config = dict(
    n_layer=11,
    d_model=128,
    n_experts=192,
    experts_per_token=4,
    d_expert=32,
    d_shared_expert=0,
    activation='swiglu',
    moe_layers=[0, 2, 4, 6, 8, 10],
    router_score='softmax',
    normalize_top_k=False,
    routed_scale=1.0,
    balance_loss=0.00232,
    balance_bias=False,
    init_std_router=0.00677,
    lr_router=0.000736,
    n_head=6,
    n_kv_head=6,
    head_dim=32,
    vocab_size=4096,
    norm='rmsnorm',
    norm_place='out',
    norm_eps=1e-06,
    positions='rope',
    rope_base=10000.0,
    rope_fraction=1.0,
    qk_norm=True,
    attn_scale=0.177,
    tie_embeddings=True,
    parallel_block=False,
    init='uniform',
    init_std_qkv=0.0453,
    init_std_o=0.0562,
    init_std_up=0.0648,
    init_std_down=0.0648,
    optimizer='muon_variant',
    lr=0.00873,
    beta1=0.95,
    weight_decay=0.0,
    lr_head=0.0089,
    warmup_steps=50,
    schedule='wsd',
    decay_fraction=1.0,
    decay_shape='linear',
    final_lr_fraction=0.0,
    batch_tokens=65536,
    seq_len=1024,
    doc_mask=True,
    z_loss=0.0001,
    train_tokens=599000000,
    steps=9141,
    dataset='wikipedia_en',
)
Below are experts of layer 8 (counted from 0) of a mixture-of-experts language model. Rows are named router (the router's row for the expert), down (a neuron's output weights, with its number) and show model dimensions 0-127. Each number is 500 + 50 x the weight over its row's rms, rounded and kept within 0 to 999. Numbers have three digits each.
After each expert's rows: "comes before" lists some tokens at least twice as common just after its tokens as in all text. This comes from a sample of Wikipedia text that the model never trained on. Tokens count by the router's weight.

# expert 184
router:488534530524506462427503467488475452471530553414516473536407379415432418483554397500524472542510448514489472529411538495444560526464568519463520479424500516552501468562565518500514600604384459520497506460456556575421411517494482510532419529446557490403563525474541566547537510477553499434512535548444529574622545448496499464487527543499570430573496493467484470489626458541488466509493
down1:503569582434436491502500567521499582452466436494466479544458435488450579550404469586496401521578458552465537585489459486487481452541495510533528522506457484508534537545523445508488468525539461425553449479529526564529477544518534429488520393469563566495447555505492570582503565488467542439513401582549527515475537416433421462579435489550450494525594600460541355488511511489547461514424
down2:489375595414571504544526526507468474492474449597573531491548522627511444475557496541490490414551544478555517443499511602434476384522529509477511497490424527502461451418470427500532463499532488460548472516548515499523523488513545548470554556456409436454436543540447539468503523523437542616552557486452373492552436541465543532436512427447504436492538413497410497455549519479545433470480
down3:554511474557428490591434476483405428545433516570443586469596480519527503566443500478455501521466535513576585535585450522474402473455486495474587528582506448520431510451477470505429495473526528560527490455552412478466517397439459519435604566474468492462518492406555455523534539613553406563531578511549449482508448544493522420476516556498425519488473558493427466484504579517467452481533
comes before: " by", " in", " to", " the", " on", " a"

# expert 56
router:513489498513454517496488499537494488415595477537612597504509510517573425581574482516446414400536493535460479504443424444511399532588511488502537563444402600533468428457479488414479544533479514550492521524430505470499441420444504463473427537442454464523562493535547542558453500597408539511466521481423524465582509523497522471495465486540421471475607457560458519549484550516427424414472
down0:498567498455506594469508424499521588475352498572564493423554517517560419463560451478473516487548567488393429473537453473505547447515529460442482493414497660472541471573475558455513511564585571424472528625448513486617465499509463531493503470462574551602484475566522517448484525536472532500585475557490529521545482532532467472553524474487469542469507509530468521530523472522495487377525
down1:395520524445506467509514445429506442487430509497426490555543452455594477564480496497545477525428528434534555530454549431500567396521567636505483468479618501505596511553489460522449445565477461498535535526589528528474531550546572502392446537427465584496511459445490526441447463440475418509515473411511436448528567483472546524496493491474467588479576527477454426524418549503468511607486
down2:529536637457493426529562518530468515488473432515592540495459521467428483512480574534528367507493554483499437607551507471451511447492427523513545455538383514542382601531461575404543505569605460516562435493408489503540474466539465491484479432434477508479451569507449554474495485532495509468474515524503438453524581446456493542554458462448468463551550431464481557536552521447578448441549
comes before: ".", " |", "–", ",", "0", "th"

# expert 119
router:461580516480492474490588512494426533475481526557465532593483473461403444469549376480428479468545511478406549527345583462531554443495555471421473456440435533536506508459456398478505512549422408487492550456568524505481454541485505458508461525432543454454512516456554477480505515487505534480500584530448440617535557499500496514433533566526542518503622468512477513471599428475518478434400
down1:566557488511479570544526516543475557567635400437435416519505487482508563470512397563516625608537540463508520484471508521424445481449535497521512466445541492512617513440567459519522457558440442509541528482458482496551417433533495534455547508531506449437576535576479530492436525469558552538482402450571540568449581508511476468586455472456507439614470476486566541501481542502438489472532
down2:538472452455491473513526500527552554510436565462491461452447503511449491497495452502531427454579473438473446449476445508538544509475436525617369471505613487474538628449430489488476435579437441555574511555590501545505464463550558518457565502509535482509448483472458506514503583454565545452562481473487463615534488531618432500429447409535519483372543487490494486555491505590563518533486
down3:513499510540585486463605509516522517618463557505579490504461508466470483561424558519533453423453482565432537581545532430471525450550481486520553547445517446406467395549466550565520477415535431489526477525553438575451534571593522579475493606497536459552442451573423473463500425502582467484493472531476494451480424599594484492546450497519492552540499515488538563493498508447569570519588
comes before: " as", "ly", " in", " to", " by", " for"

# expert 77
router:488479448398515435509416486542579529462452510498530613428525503562454486467487538537534441482433493509568464504565514533552447511595437470563545411445463476545508525571483536438541477531512459526533547459445484379463608443516489553418558523528496418548529580450499549500470562410489546480473428410483450475471424420536516555567551540496437406449455529591464501511444446533561504465518
down0:534541472470547459514542503583520457381457493493540559514489494453456648534430457515517530436516406454506500396554550549545587486433524465483541495485491423489459502519506535595507549462463502502447514507454544395461484407440471478508571545490548559644464586489529526448488459446515505532466527494504433587516477443556559486459528473555558459530446479546507548478415588400462555537568
down1:503441435440496446511477549479471476383538539464526539454497418433419534462482491558528507457530532556481466545395519514615559514484500483494552485540537451469524575599490469551519446473518505517605545455537508510512497501540533541542558423534568387565498550494435502609451484423574505415537574512561408491528538452457531580494450466479619570543541449545510504427470533512605457472487
down2:547448531570515500523555479483503463471444542518517436544492528541523522583458550466468482558585444513504486437438499563455469473508502519430493561507492477471518533436413394571451576469563524463478506549547520520485467521568495477523470520501478583428544405546566393514512452526570507537478523479429513553391470597416515414553430539492626593623532526571594480493556557550458491529480
comes before: "20", "19", "1", "0", "2", "3"

# expert 40
router:493528484541467471536520503489544453448477424564469418507504429459456542519507449496435449420552539523590543451471463548434482423434530518558501520441464580577437499544487459485534516515498510360509402464467489553487458521519606504477559503498474555402460455506572506455550560575619438536468459537450554528577551547602554470535489436446444468547532502575397492485445559525559518417519
down0:429529522526455486447441499480440481515569438409497520505546476444552521454475460436446518428466443513442545485508487486432520531472590527435551534464477499504516470440579387419561499477437464513411446459518436474531437481532476490487471541576510520443428540457409584501440546486521489506550538608569549493441451558443560502551448529473462468521491469389586575513494470677473459503550
down1:487404540524501499503388589469437438450462553501437448486553581501566486555402471486522588519565535472462440462491488474433464540566588523550470536480394483447510504444466568573448410532399497477468505423548584440442480538444561500518484507487529494559579565436490476399487543542498515488505439476543478529528500520514523480420472501554528539442494468395551518557521518519464519601373
down2:465457475425553433512467368515601558520419536506500495571460457570494544411515508510508502541439546533483511488479469488459533530484517559470515462531561485517570507528468535563529548363562560461518499484485575501428507556502616438573507385466504411428620464519517542571454498517567427480485471436494536554476490544513521527382572516523527504483565444582525479450484517583481510416455
comes before: " of", ",", ".", " and", " in", ".\n\n"

# expert 54
router:515530552474447533493552453545471545582578430504478544551536535377436611464445412466515528470504458510528494455580522511452521505445490404550503564509487523529378502550436537483433472539535534512579484538494459557493516497445410484518517512555512620479465561434449514471400443534632516463474534551507493535543576484495463548438421541330501472486549487482462488495438490561491506531507
down0:519570495493550512519501451554535451493412529466466452456499542530527444551481544487479534482607547419440502452463355509520434461502550501545458482484489519434597475495549592462503479459543485572488512469436591517562498493487523486399476524484457595490565480468559491485542571386563543471491543415522448426517412517497427419446586457442542470479508647483508520431517460486531490444408
down1:455456525503503496508466564561431538474437498558542555501439556498457489467439497471538479459485592507442566552531482570466490561566473457478533526441468478495512502495474571438508549463508505486617507526505566405464516462541483539567480490490391469486631478474543443419511521374567498418540460418455393579546536464490488571501423609462562523502581503468507619463456508468514483566580
down2:490528494578512569571532418500438617487630474572529449500534544480538521471570523512474534476573464500477523419506512569508426399492486487514493416521554509500518502450434465552486516492566532484501416414465623503503480494417470535379534467499526496533511538383499488468442441611464485585518501508493503535511460520520451507433513555526548506419407424428561526490454566458486412433537
comes before: " was", "'s", " is", ",", " had", " has"

# expert 22
router:565419469502567512566499507497423518542659478449501554561517516467502545533483417522488454512507471501508490583535554485453473497490454545441557501494599513518511488555469492449468366519477495518532501552494381454477520448467436474523593489515507454499460518560433460456492594542534458562496588562495433604425570447482578478461623594455495489587519451498507454572545506521516569436536
down1:468488516419497492620541498516493540484526532520521450487497576541510423508451461542519481428532501403548532404427423538406533482567464539518546477493568488423525486498471564551461530556469515609501529417550615474531523438492515554551518519546550467532557486567421500501439510479526490547472456489549513475564530479453528442437482413496480528541594577415437403409524626415440480519536
down2:489437529520438470548499539427528577565508520493548569472472427495475494470610490444541442516474555538553474452571498527463474562443320505540499509542588527444486617472452540504498441567505482466459464509556466510540464466503425492563490537533482562441453484449428533418492451443399460466520467589499485518363467520493548422511508513469505475547516376491513567580497540476538535425560
down3:556495541425590467553535429543506537619596516513457454549468504586517492524498511436410499518534563567528458433484494481383481471506497583465574463474517577494582535550514448458554401491517494548474520513475489571557462569475484487439414503498474462533517433582491521549595567503513460529488519427480525555473533491509462468493634467493544516513513496424507480442659505516444613521463
comes before: ",", " |", " (", "\n", "i", "ov"

# expert 28
router:441478455547448487539562454535534623509418521538500550551495574497466518428518601559585545517515461487435443438500549598499485528447468452583481495531571528504511469442430500461583590408508491574489593520454569484548461497454495487535481529421441491551466536497469469570573461509415531411523437575537478405448546466525533462513432524580466571541462458490587543536481486516453415538555
down0:540536469487464418528517662461430531492435459472528574538517403423568396447469559453494529449410425427450466530479504410535528509434487500543516535503519467585392496392502528503479572481522568525521469549509402468582500558529485546465427498466481556457409509521484507510420541434462491598477428537489514541486502495575566426552515485559522495572504414478456484539481501477477483474561
down1:467564487571548451484480470480475504556511512487449512450482437481557463552438493518416550510462521443514444436518416584471545409452507484442506578525483502448475548437521490523439502580570459498511534467525434532542586522559550437564444477452495475481474535498597495397516466466545439474575503422562550425441515408506485504610546591462513467503411567518457450630518586478506457567596
down2:493533521444493476537602399526411486515510525596509427467418631511564424600484615562548554533545535535434488599470489485469483467560526491486532537507427526454448564554522489493498478465495555517527521502455536535509465439418437511557534552381458504472550527418461539526472503504506562461525462425511547472532452485395574450518530522565566384519519493516464536507555549456423429491552
comes before: " |", ";", " |\n", ")\n", "\n", "–"

# expert 101
router:441478455547448487539562454535535623509417521539500549550495574497465518428517601559585545517515461487435443438500549598499484528447467452583480495531572528504511470442430501461583590408508491574490594519454568484548462497454495487535481529422441492551466536496469469570573461510415531411523437575537478405448546466525533462514432524580467571541462458491587543536482485516453415537555
down0:430512485463528415473525554498429491437506437465592510426658479513554527536541463416484510575534507503380490379522471541547524458428500428459503582452501586663548443568555520534449469500521435518482438473465463534486485507509664525534496521520462570523480516523485538537539495449555526435532534484458527522461433524497527509451519538538516502522569480415535464552504527422512533447480
down1:455477462471517454451448594484554503501507473438513526449544466477524512479468436482430480454488551460435619472504520478451545498528534526470542564577567472619494507426457483575591449396501454554484428519383458519442515536576467398525470488559540560492545532500473525516503541465457545607393435538409556438560540512460400491488441516470570474477523468468488554551535499397461500578537
down2:416618493554542552576504431519533477430431537423428466509498373508505534485463459592547449519532449455531428474477514537542464474522485631508472495449529528511539501496478527512529406504517516444525583471473526453494592481404606618424542448402454442551563510509531513476449455525492452502426613451468575530471485442447459522479500544479496485549496518433501519538476536623507517484477
comes before: " ", " |", "19", " (", " —;", "s"

# expert 164
router:441478455547449487539562454535535623509417521539500549550495574497465517429517601559585545516516461487435443438500549598499484528447467452584480495531571528504511469442430501461583590408509491574490594519454569484548462497454495486535481528421441492551466536496469469570573461509415531411523437575537478405447547466526533462513432524580466572542462458491587543536482485516453416537555
down0:521495538507546483414554490539490521481390482433439547473539568470571483505520376450503483561505492573430447511527426544453489485517511526564433546500479567497519512596545501457507540494518565648456523530421473497431550532473610468551489574506432505478525445489547503534548467587494493489537507514518581470559517466496385474444571544502435439505434530588403541468423509539489611465431
down1:602492538556491498525498633619497488460480538484496510487477427467524455518491439489570507383481578464432467577545450395559555501494541513491523452549507505491494504497504492494529404493449542473464491472638408518485506496567516575593441554488508549511555523466494528533422443530553473515561515494455553543468611382508442476518412537576439522459492435467488493551435579410523467537497
down2:487424557479481533511402407450516526419484509562521446543487507480510560541473490485540412455580570614503426406492457550467514568536506552545477511461447480454502464449453608532427586542495513551560482479498590523418584596498443468528567519589519461534564451456490439513476532532582540551508538427443511525494463554561516531502470528442527476572502627472501557401512490474508516591503
comes before: "–", "19", " |", "a", "18", ")"

# expert 90
router:441478455547449487539562454535535623508417521539500549550495575497465518429517601559585545517515461487435443438500549597500484527447468452584480495531572528504511470442430501461583590408508491574490593519454568484548462497454495487535481528422440492551466536497469469570574461509415531411523437575536478405448547466525533462514432524580466572541462458491587543536482485516453415538555
down8:498548455498528437499541589540565525512447361525438403513505547555524587527540437480534528528507477457451463532492553513469507409484367477524508468535583449486505448428485522538470476500499487453505513515597488484523509553496419410518479596537414547471398522488522430607522488581490512419522557531571516525548503511588432526551588441531564454462609494528438454445442473501543523450484
down9:442511484531436445566562544469561586546560542470440545567473512569460501509494464471582498591544533504433463420421498419480479565512546563575561580518556499469511488508568501466494516473560518514528620531494554446616559444522441494503544509486528445450503590508490514483546472515454544501426575512544497610523424453465535446501458516531475474589576627566533576488509509591580504543488
down10:420515526486553474562485454437448571479561526491529510497542455456489566597557445436360549516462448404491558524530472493545546451507453498523427503516579379535524452466478506473536499508438501452595452590392529436512530516544481455429479510502557501535516519558525556490536491572464389560495501468663495539480446503484460456471586492434518488556518551535511482479467520526554461370507
comes before: " |", "0", "1", "th", ";", "2"

# expert 66
router:439478457544447486540560457538536623512418523539502551552496573498463514430514600559586542520515463489437443439498546597497485524447468451584480498530572528503510468442429499462584590409509489576490594517452568486549461495456496487533479527422441494551467538497468470571574458510416533411522435577537478406447549466525530465513432525577466572545465458495589542536483490518452416537553
down0:542534589548528479410543564552509535458504508462493443518441582462519472515449476597422521520497531501601489587536387421422483591549488535562477526478486463557464419468628543443538542573485484406438550504558548501464488526456489544543541424475468500400470454542478531557485523548434562541498615572479596515513551513585473550498505529521496501401532482472481555479470444459472507488430
down1:526593505518544509476522582545549550505424537571440423588495482606512500537513573506520502540585474610444469473536520457498437409549633540510583551546497407489580391451434509475473461465432492532475501564474584433479499461488463530488454548577531406527519495469454485515457439595505485475453511464488540479583476516535531468548535529493514471517545577431508635461494506439493535551468
down2:512489494480547492500477559535450465461597544563435528454463399525525576518453508534573392565479439602478472494521538517487492542510495476536500510520421445503584498498507530524488546508412548584403525430580515518486550492521442464455446440439580512393561401449509556530507509533529471408421525546565591496437422484568451427463437527437437537473439459444494475542446485433513497575568
comes before: "0", "2", "3", "5", "8", "4"

# expert 121
router:441478455547449486539562454535535623509417521539500549550495574497465518429517601559585545516516461487435443438500549598499485528447467452583481495531571528504511470442430501461583590408508491574490594520454569484548462497454495486535481529421441492551466536496469469570574461510414531411523437575536478405448547466525533462513433524580466571542462458491587543536482486516453415537555
down0:466518578568459497412576534477570490417470576529436426459474544512495575495484581539470442488566426539546433479500478533499494510498476432367579518571518504507469453528524509467596462524601467570531464465555573464493570587520490537508576537535494493568476442537434480369477539509555509462542483463551448500434541512581508568494417529466489475470537481505479453526505492482329483558464
down1:530547507495444464511465497471564502466493490461573475497454326456588485583526468562478559506428397502523581442537530515481470517565559554565591423514410447494542466467414496456520520464428543520514519504521431473564521498565523524517525449546473511487516577498548465556491572534478519554441457545491420454550410477516442513548454488416475494629459567492448455442494565457587493490396
down2:519464553502515526472459611468500473496410562520528419550500569554509458388523457481523454513582473335416498460561469507471540445527554411498490460520554512465484517511550442585441575460444536492455521506515455410587514517494534531514552598548481429370536502462536532532507467536513511420505656518507521522498466495512445514381462469529507537443502545451500491418462540507519545460547
comes before: "a", "al", "ill", "on", "ir", "an"

# expert 118
router:441478455547449487539562454535535623509417521539500549550495574497465518428517601559585545516516461487435443438500549597499484528447467452583480495531571528504511470441430501461583590408508491574490594520454569484548462497454495486535481528421440492551466536497469469570574462509415531411524437575536478405448547467525533462513432525580467572542462458491587543536482485516454416537555
down0:517548529450471405512483500591491551452489493472624410450432467535509476546493520526532470544505511523497466402533415604538513489525473445438507425455545436500583498461415457446511515545514522425517448457495435476441517538574524549527419482450507475506546509575438461426501574496470473574496449574447500383539437527498572489454552467399396599445490506539563490548551474436453577537497
down1:507526461499447492490458565510580454512519528464478455623404436541500488497524491497600496488482525444521539610513442470446475520463489603515469565488498514532546520480418515460542468533506535476427533481537588511463432423431536514650472450470486458537547515490522656478567511520567525496529554528565535430490487492455482475505428509596412526500486440516400398620437509479525503505441
down2:502435527490571507469448403524539460483532614513520512420496513502532441566538504512436409491454518535510546445402399544510441485523487468494498490454501512562557567573445548404439451515518409498531443521424527485514511360488478484562448477474449473505580514445676528425537539468528530593466488430536483469462459488480509546457500467507478525446529585491583479538601553449544506493556
comes before: " -", "19", ".", "20", "-", "–"

# expert 142
router:441478455547449487539562453535535623508417521539500549550495574497465518429517601559585545516515461487435443438500549597499485528447468452583480495531571528504511470442430501461583590408509491574490594519454568484548462497454495486535481528422441492551466536497469468570574461510415531411523437575536478405448547466525533463514432524580467572542462458491587542536482485516453415537555
down0:464526619512453522458556422515559535545558484477443520556593363539470458318530579577479534513494519599489500519512491564415458578541510582518500496485448456480437523516546541553446483558516487486530578476481496528476522495414472520454521492527424564554541467528497422472488549508534473483502486488567430603447547504495432460564537477550427548424493479526487446506466464602565565479492
down1:454419429603487542501506533482533480549484469484592501477552478542433514468481449535552559504513500533544466470466508535462621525512519500485437552417567492554508567528497480562516544555513539617545498433581527487507429459524501598494540619555534490527474534544387564429542495524533556530599471565455554481443501550542522451491463462566558457608437422515437467577531509573427497430555
down2:595370522479519507585630555515401491427500507470463554531491518476479475564508570447435540520482462477516522560513449471517487494438576539506472546541490516529469406458510478563579615484463475536451525415503435546468490451480566501609564525581499576520470456539576510576400517471530536512542583486556489536456530484541552479564499473570563489497524438509554477628426462535460504520556
comes before: " ", "20", "19", "k", "n", "or"

# expert 170
router:477421527520501544446507513522431528565560451493521536529477518380512581490584411523468549527421541605544509528437502444487502483458471560538460431439552600576430439506543401397480494547516475491497468430485412501436512481465518581547528566456588498470427568477502436456477519545525572638549464526417491514494507575553534493445488524418454454454478497497429476538558521513522475507418
down0:509537516495459500575487509490556512479614478579458498492498569456511506481520615531513515483594609475584485549551481437564469526608431485520530413443493421436446461531441466558579492454510544471457508535581493545385494527488462474487496551403449447537498484508598523448571551430520491428536507389459520523630515470488505552461513534487524516478570581508494416468524557556457519570458
down1:434433590412507456489519476445506484463479527521627496414407571437514565497562437481536640497499529496422498500499537427461524491379561560486498529523482516483525583502514444539549472536528454461523463526469501411561487535422465491574417543506532556537470606525441482497486471434529635533530469507517438517464430468589585492540474530531507493498427384463489501545512497547538448548484
down2:477444469507435479496483514479459508422469496521542537447605506475461545458533475526483477522490467420476506424503573472551461458460391604497496491462461513422466565465504541446513534530512437520449564494524523590566560553449411456478534509355499628493560559591460523522494462554524466432542443452465443510421515518485598554469424500539427494428459435525499455479486359503546574496447
comes before: "\"", " (", ",", " |", " and", " of"

# expert 112
router:492479548560540477467520511459436464503445504548539480425481505474589538514555551432497416611526568570498485501533472529527403485486502491492461512634487540504493500567427413434435579443474539533454498438526463474545459437467511471523530598533513584507450543550414498547471511534418566520441506389462512444593482510484457584570518531529567446569474502494553516519456463580392488451393
down0:528527484535478560536518492532457445484540559559518557549515509482474579490628537453567597456471430510517514476572575607489503514459560450457468451529488438450436568478431589501519563507468466510531412552514453588541509463528532413484549570415430563552532522438481509534497503442546526508520496502489488527535478450547502428508506583444364467524559518467511540443525576524430532619378
down1:466500444521503530518512474487549471529575490512497495560447499528445553482401499539505479526488497543434561487498361571595519479405501510452522530435445383537544444525543534502480546441495472543550555406536457556510498464545500506450607383492548496547541453422519526477424470496503491415471566504582512466488565451583562389494375475460534476477447520608495467442467480544502584494427
down2:537510395483570541409449451548438427444400517525423525495513536504421498529481469501531463543472501568582494492480524433488470517507337491513398593492518509545462502468436553517521453524425494520405496374547540477513602485557502463423446545442441512506502427547444508477472546519460507536362424468508540547439516537495508489577472555481397493531478516502516476558462450475483533516419
comes before: "C", "E", "I", "S", "O", "N"

# expert 133
router:447488515550487545506541486517480411468573402492448533578525549391586520441502487479481545502465450544547467586553535519418451545500480525461438530474433473580473526453530414435487476476467518532572397439557520487538475466478493501502620421520556618480496604545484553466507516622484545596511539557429529533537500507509487432520532488406485511522468477463465505546472570584587484502400
down0:513538524546441482446529482488513576461510463491489517518526476503412501457477465470481389493420521469456379588493535625419490548442472526545448572509489604536471544473521476475481462496436482375440489390535496562507496457491545542484474453546472462346450399500492527594525553540533443536513518532579456461468589524491459479562547491486372532503407559481514470550498533466490459511529
down1:481425560370553502450527553496573485431454406609521462519583533432455493578473516538467435495516407539521421566560584443477513409487518462496536529492498443476503408540458466507443439475485529517475507436450494564534462513520450488484373564493470511445495457575477560526523424452438508461574534506343521449515546474533494509513535491464397511540542563528503478398506508521454495562467
down2:582520400491516549519426503502584512506528598376455529458455498552507545552455437609520491461551513591434444554455472447539564503550563384426505540587534521486484548536496471399483576524512494450536500508428557460448540550436546476521442451502452564563578478479368458523520479481547507499480456472471524533445526494445513521495454473490554429428484473387433490515439562498461466527446
comes before: ",", " of", "\n", " (", " in", " |"

# expert 93
router:449453427539468492488453507574445538571453421609490564486434497396491521515558460518481574500394583513479490538485469493434501516469507570575534379491481482554497442515567417480464475531456514444428420496510404503463544549529559556582466590492501513504458595430560489492549453507582521483571473548487484593524478532491540451429434520495494417424490484583509445468577509567479472433465
down0:452490498465463505552502514560472423416453482494493543568431562476609407507451375505441472433476418506530508433473541554522474483490412436537448486516486531477553482560487617551484453490438532534461449502543417500524485471482418569460517446493566497425490559523494534420454553553473499612425561516435492449516526578480465399551602547499522561491436486557418552517474493419431503469502
down1:407410391475481478490545422575552499500539541497496504480500558523497496571445541461476500493627516580482527475479501554461436442478528522433454506498422426475419554471516501517507519458486442477530443489483603496553570500432380506467526465402423477572449526490556535566470579559476494480509475512531526582542506410526436414477587500462457502459431523466433646510449586539520522499497
down2:466358468445545540477528587491517590583539459509524537536560546454538445442464567541564492526461493449483534597580542503570515495471530483554463481617593502531440448452429478555458431483536471481486385486499452528562423652452428535469499546439434505484490495471557513442472538438550535467558526453449468560582573500552513522489483462517481555453486463460531445403511478486532457545510
comes before: " by", "\n", "writ", ",", " of", ":"

# expert 132
router:579579443415463582510403564519580475518458481480566539436501507535462440439454556527488381459503530539542558487518458459549405472578495434518513487459446414611476484525468586476498541487538477515494576506450502481507567462545449501521506482533462444552547575559511524525489570461434435428542435370514516432497439492529457576527510493518433436452603499557444506472549430495489402476484
down0:440446480542427509490577551504555524613445555514586463543509526474478498500524602537410489500558518514508368521483490495479471477539465386566445543471396475451466462554458506519481488435496562482531428512385535562513478445484508434508373388449520458433561496475388467538454504529438556520565536493421477450426503477531532432504546480514468503535537509521471456406487562577467506549462
down1:555538515518501482538632493442525447449477512450503484570610472538461501464559461531542421611489587425554502584485523440517536504596497514507555410448547440555468546574530530490411560535526499513515493478482561445497419539506505557553487500523549480572422576485469448507512513484580446513605511502537607554475498570535520572417533501450545460462522472377463469493481512549546569412464
down2:488505527538449466480528598531567513504550510567440477536466573474474598507563529487443507541483538462562508570470473446515580428555507572497546528510547503452511602539464520490520559559463420472494480483479471382418515543537507495516587459580523410505525425533530547500445410563548497544423420496472528585560480480380515495571526542521512534502482526553486517455453577391576484404609
comes before: "19", "20", "10", "18", "1", "0"

# expert 189
router:464436508551483477502524527540512486499533563451498516545506522539521587457480502512503499471480528554548481520524487347523448517558515531542645470562506523413517488506506527462380540492466620474447434542484509397431454464497472563426436418503521439478541460563557426439431562469449481581466482447446536436407456471462422503536498506444504447492418448513382547544565491421566535502514
down0:564470487527493601523525475572518535548461459599461508548563589492474527441485483493506475597542427607514517497469496465442525498482560407527508529505484535497575514488560477582428482426579522524521466417508468516554466423444603462504481460549453448515528485507435428601465421558482587481484442541380516429537451509539483423515532471473577593580467451481567532502415515427500456506434
down1:448444521525536551427496618411550517466491492551402475533565585468550514470460468513425512534568466573432456436555536477470545576438504498548466465542536461477565540534503469505458508513516444549477451523523580593457453467553414569551466481513467576499439560611562460490541441541376525535482548519581462458448397514527507543497536504588547510507581424466600527544530489444477549501495
down2:532446444406413520464447517452487520465497541529527520508547443487524453453470487494419553482504499468494486467411463541541536461452500481512601498507444649565462509475423414494452422491580438528504588477520420474472471508508623451506438556493441379420450610558469537478389470490514444420442501528461489557466532507543516513598493559498531526477511545470482559462446472581425447476506
comes before: " ", " S", " N", " L", " A", " D"

# expert 41
router:441478455547448487539562454535535622509418521539500549550495574497466518428517601559585545517515461487435443438500549597499485528447467452583481495531571528504511469441430501461583590407508491574490594520454569484548462497454495487535481528421440492551466536497469469570573461509415531411524437575537478405447547466525533462513432525580466571542462458490587543536482485516454415537555
down0:529569492510570480528439351508549473523466556476394369582412489464549424554464539591534504490487512556509544436406468586603477496582470588484465464457491491467514472534488545515479448517526478543540514495468566531461543393534496499501465573408473475528574528476480528403420457487534461574451463432476452518528528452475481495406427543513431486471520579486527570441485486515517534562490
down1:528456557507426496452545622497445562461455459525500511471519539420521481491548517454588519460402432503485575572494505474560469514411461467499484518447539506546455483482556446482576495448453466414416492502475455461491548508561450446547458556409453510515337564427511542481557540455508469475550561578407502519468580438586530501542500584510492503542461455602556537447466408572501489502517
down2:533405489501577518461395503393525415583522460463468561500552483470417466582486492490473539449425504506498534475516495563459512545515522472413517468493483490554545552528491495593508545452571467468527496542648466570526498492479495505452459472515549472450398557555432476375453487383477556474463521501576565562429466481519592552604500450489443561517488479417552456517487527473557562464474
comes before: " |", ";", "20", "1", "y", "2"

# expert 153
router:441478454548449486539562454535534623509418521539500550551494574497466519429518601559586545516516461486436443439500549598499485528448468452584481496532572529504510470442429500461582589408508492574489594519454569484548461498455495486535480529421441492551467536497470470570574460510414530411523436575536478405448547466525532463514432524580466571542462458491586543535481485516453415537554
down1:440558503432417474525419491502500496527460497588473434491508560530528484549460450553487442544513476496518420474392518430466483389467530417434561421479494511504591587515430430560605485443439505488513469559460441442501478493549538456399518521534448497481580428519539513435460504441433425524520560459464485499522515466386535531515439573430542565426409500437447529485524517477485474498394
down2:544515479476547529553473406435502535467476462436600520445511547541608565604511541542518504494617546596496527502456473532526498453402461508453458480466518440458496549480403548398414497532494443500571505542478474488508510431449531540583550518493454476428610528427515518425491516483520532529503497508622481555502561531450539506492596411594440515529411500557514533554441445506513514534572
down3:491461432466553480525509486533524477496514464519412533456506495442473455487528480562559556532461565507508451545402621420499427458532580447531502472459428493430394531460480567443538418489478536595405521545424447492526407515561491536506486540511529493490515434445554556528486487550412516452563507436482536431480385489559501501507518503369450485516476426535520480528655471544558513432517
comes before: " |", ":", "–", " –", " -", " ·"

# expert 2
router:441478455547449486539562454535535622508417521539500549550494574497465518429517601559585545516516461487435443438500549598499485528447467452583481495531571528504511470442430501461583590408509491574490594520454568484548461497454495487535481528422441492551466536497469469570573461509414531411524437575537478405448547466525533463513432524580467572541462458491587542536482486515453415537555
down0:539603549510542561529411556538445430461501477481482437446481522510478388538495506590526402519576519482555519481497569433553557446462464515428504504583462523481491472462415535565549461579511548352461426461468517572575467469505492480498618535534456550423495552459552408596401456529532480565511423469504542614519551479513502497518541544486447455540482506494522477502520446495445506547515
down1:564496466451548553492424570549431454461602524574509479518445454446466459638408532507515519451416434508557511488517514437482498502568454497457561541533471433370423483565536523433539495526485482542502539471528565495520539563427475545454512504559550497607657425557517472495499613514472493461437490512453568504523420464546522475440534502507518555478476546535512508450572501528458453469590
down2:460411560358554654456467523573499489384464502465467464499518466427489508399499487502475519514473438486522495490439426541459459525500453516551518579526439563475558532492488495464498506504474495557471531428448506584517507495491477512487523590462435517438419447533388451482497558499530591548525442486525497448559501537556484513565468470531465394444582494544550606464425453439499515404557
comes before: " |", ".", " |\n", "–", ";", "th"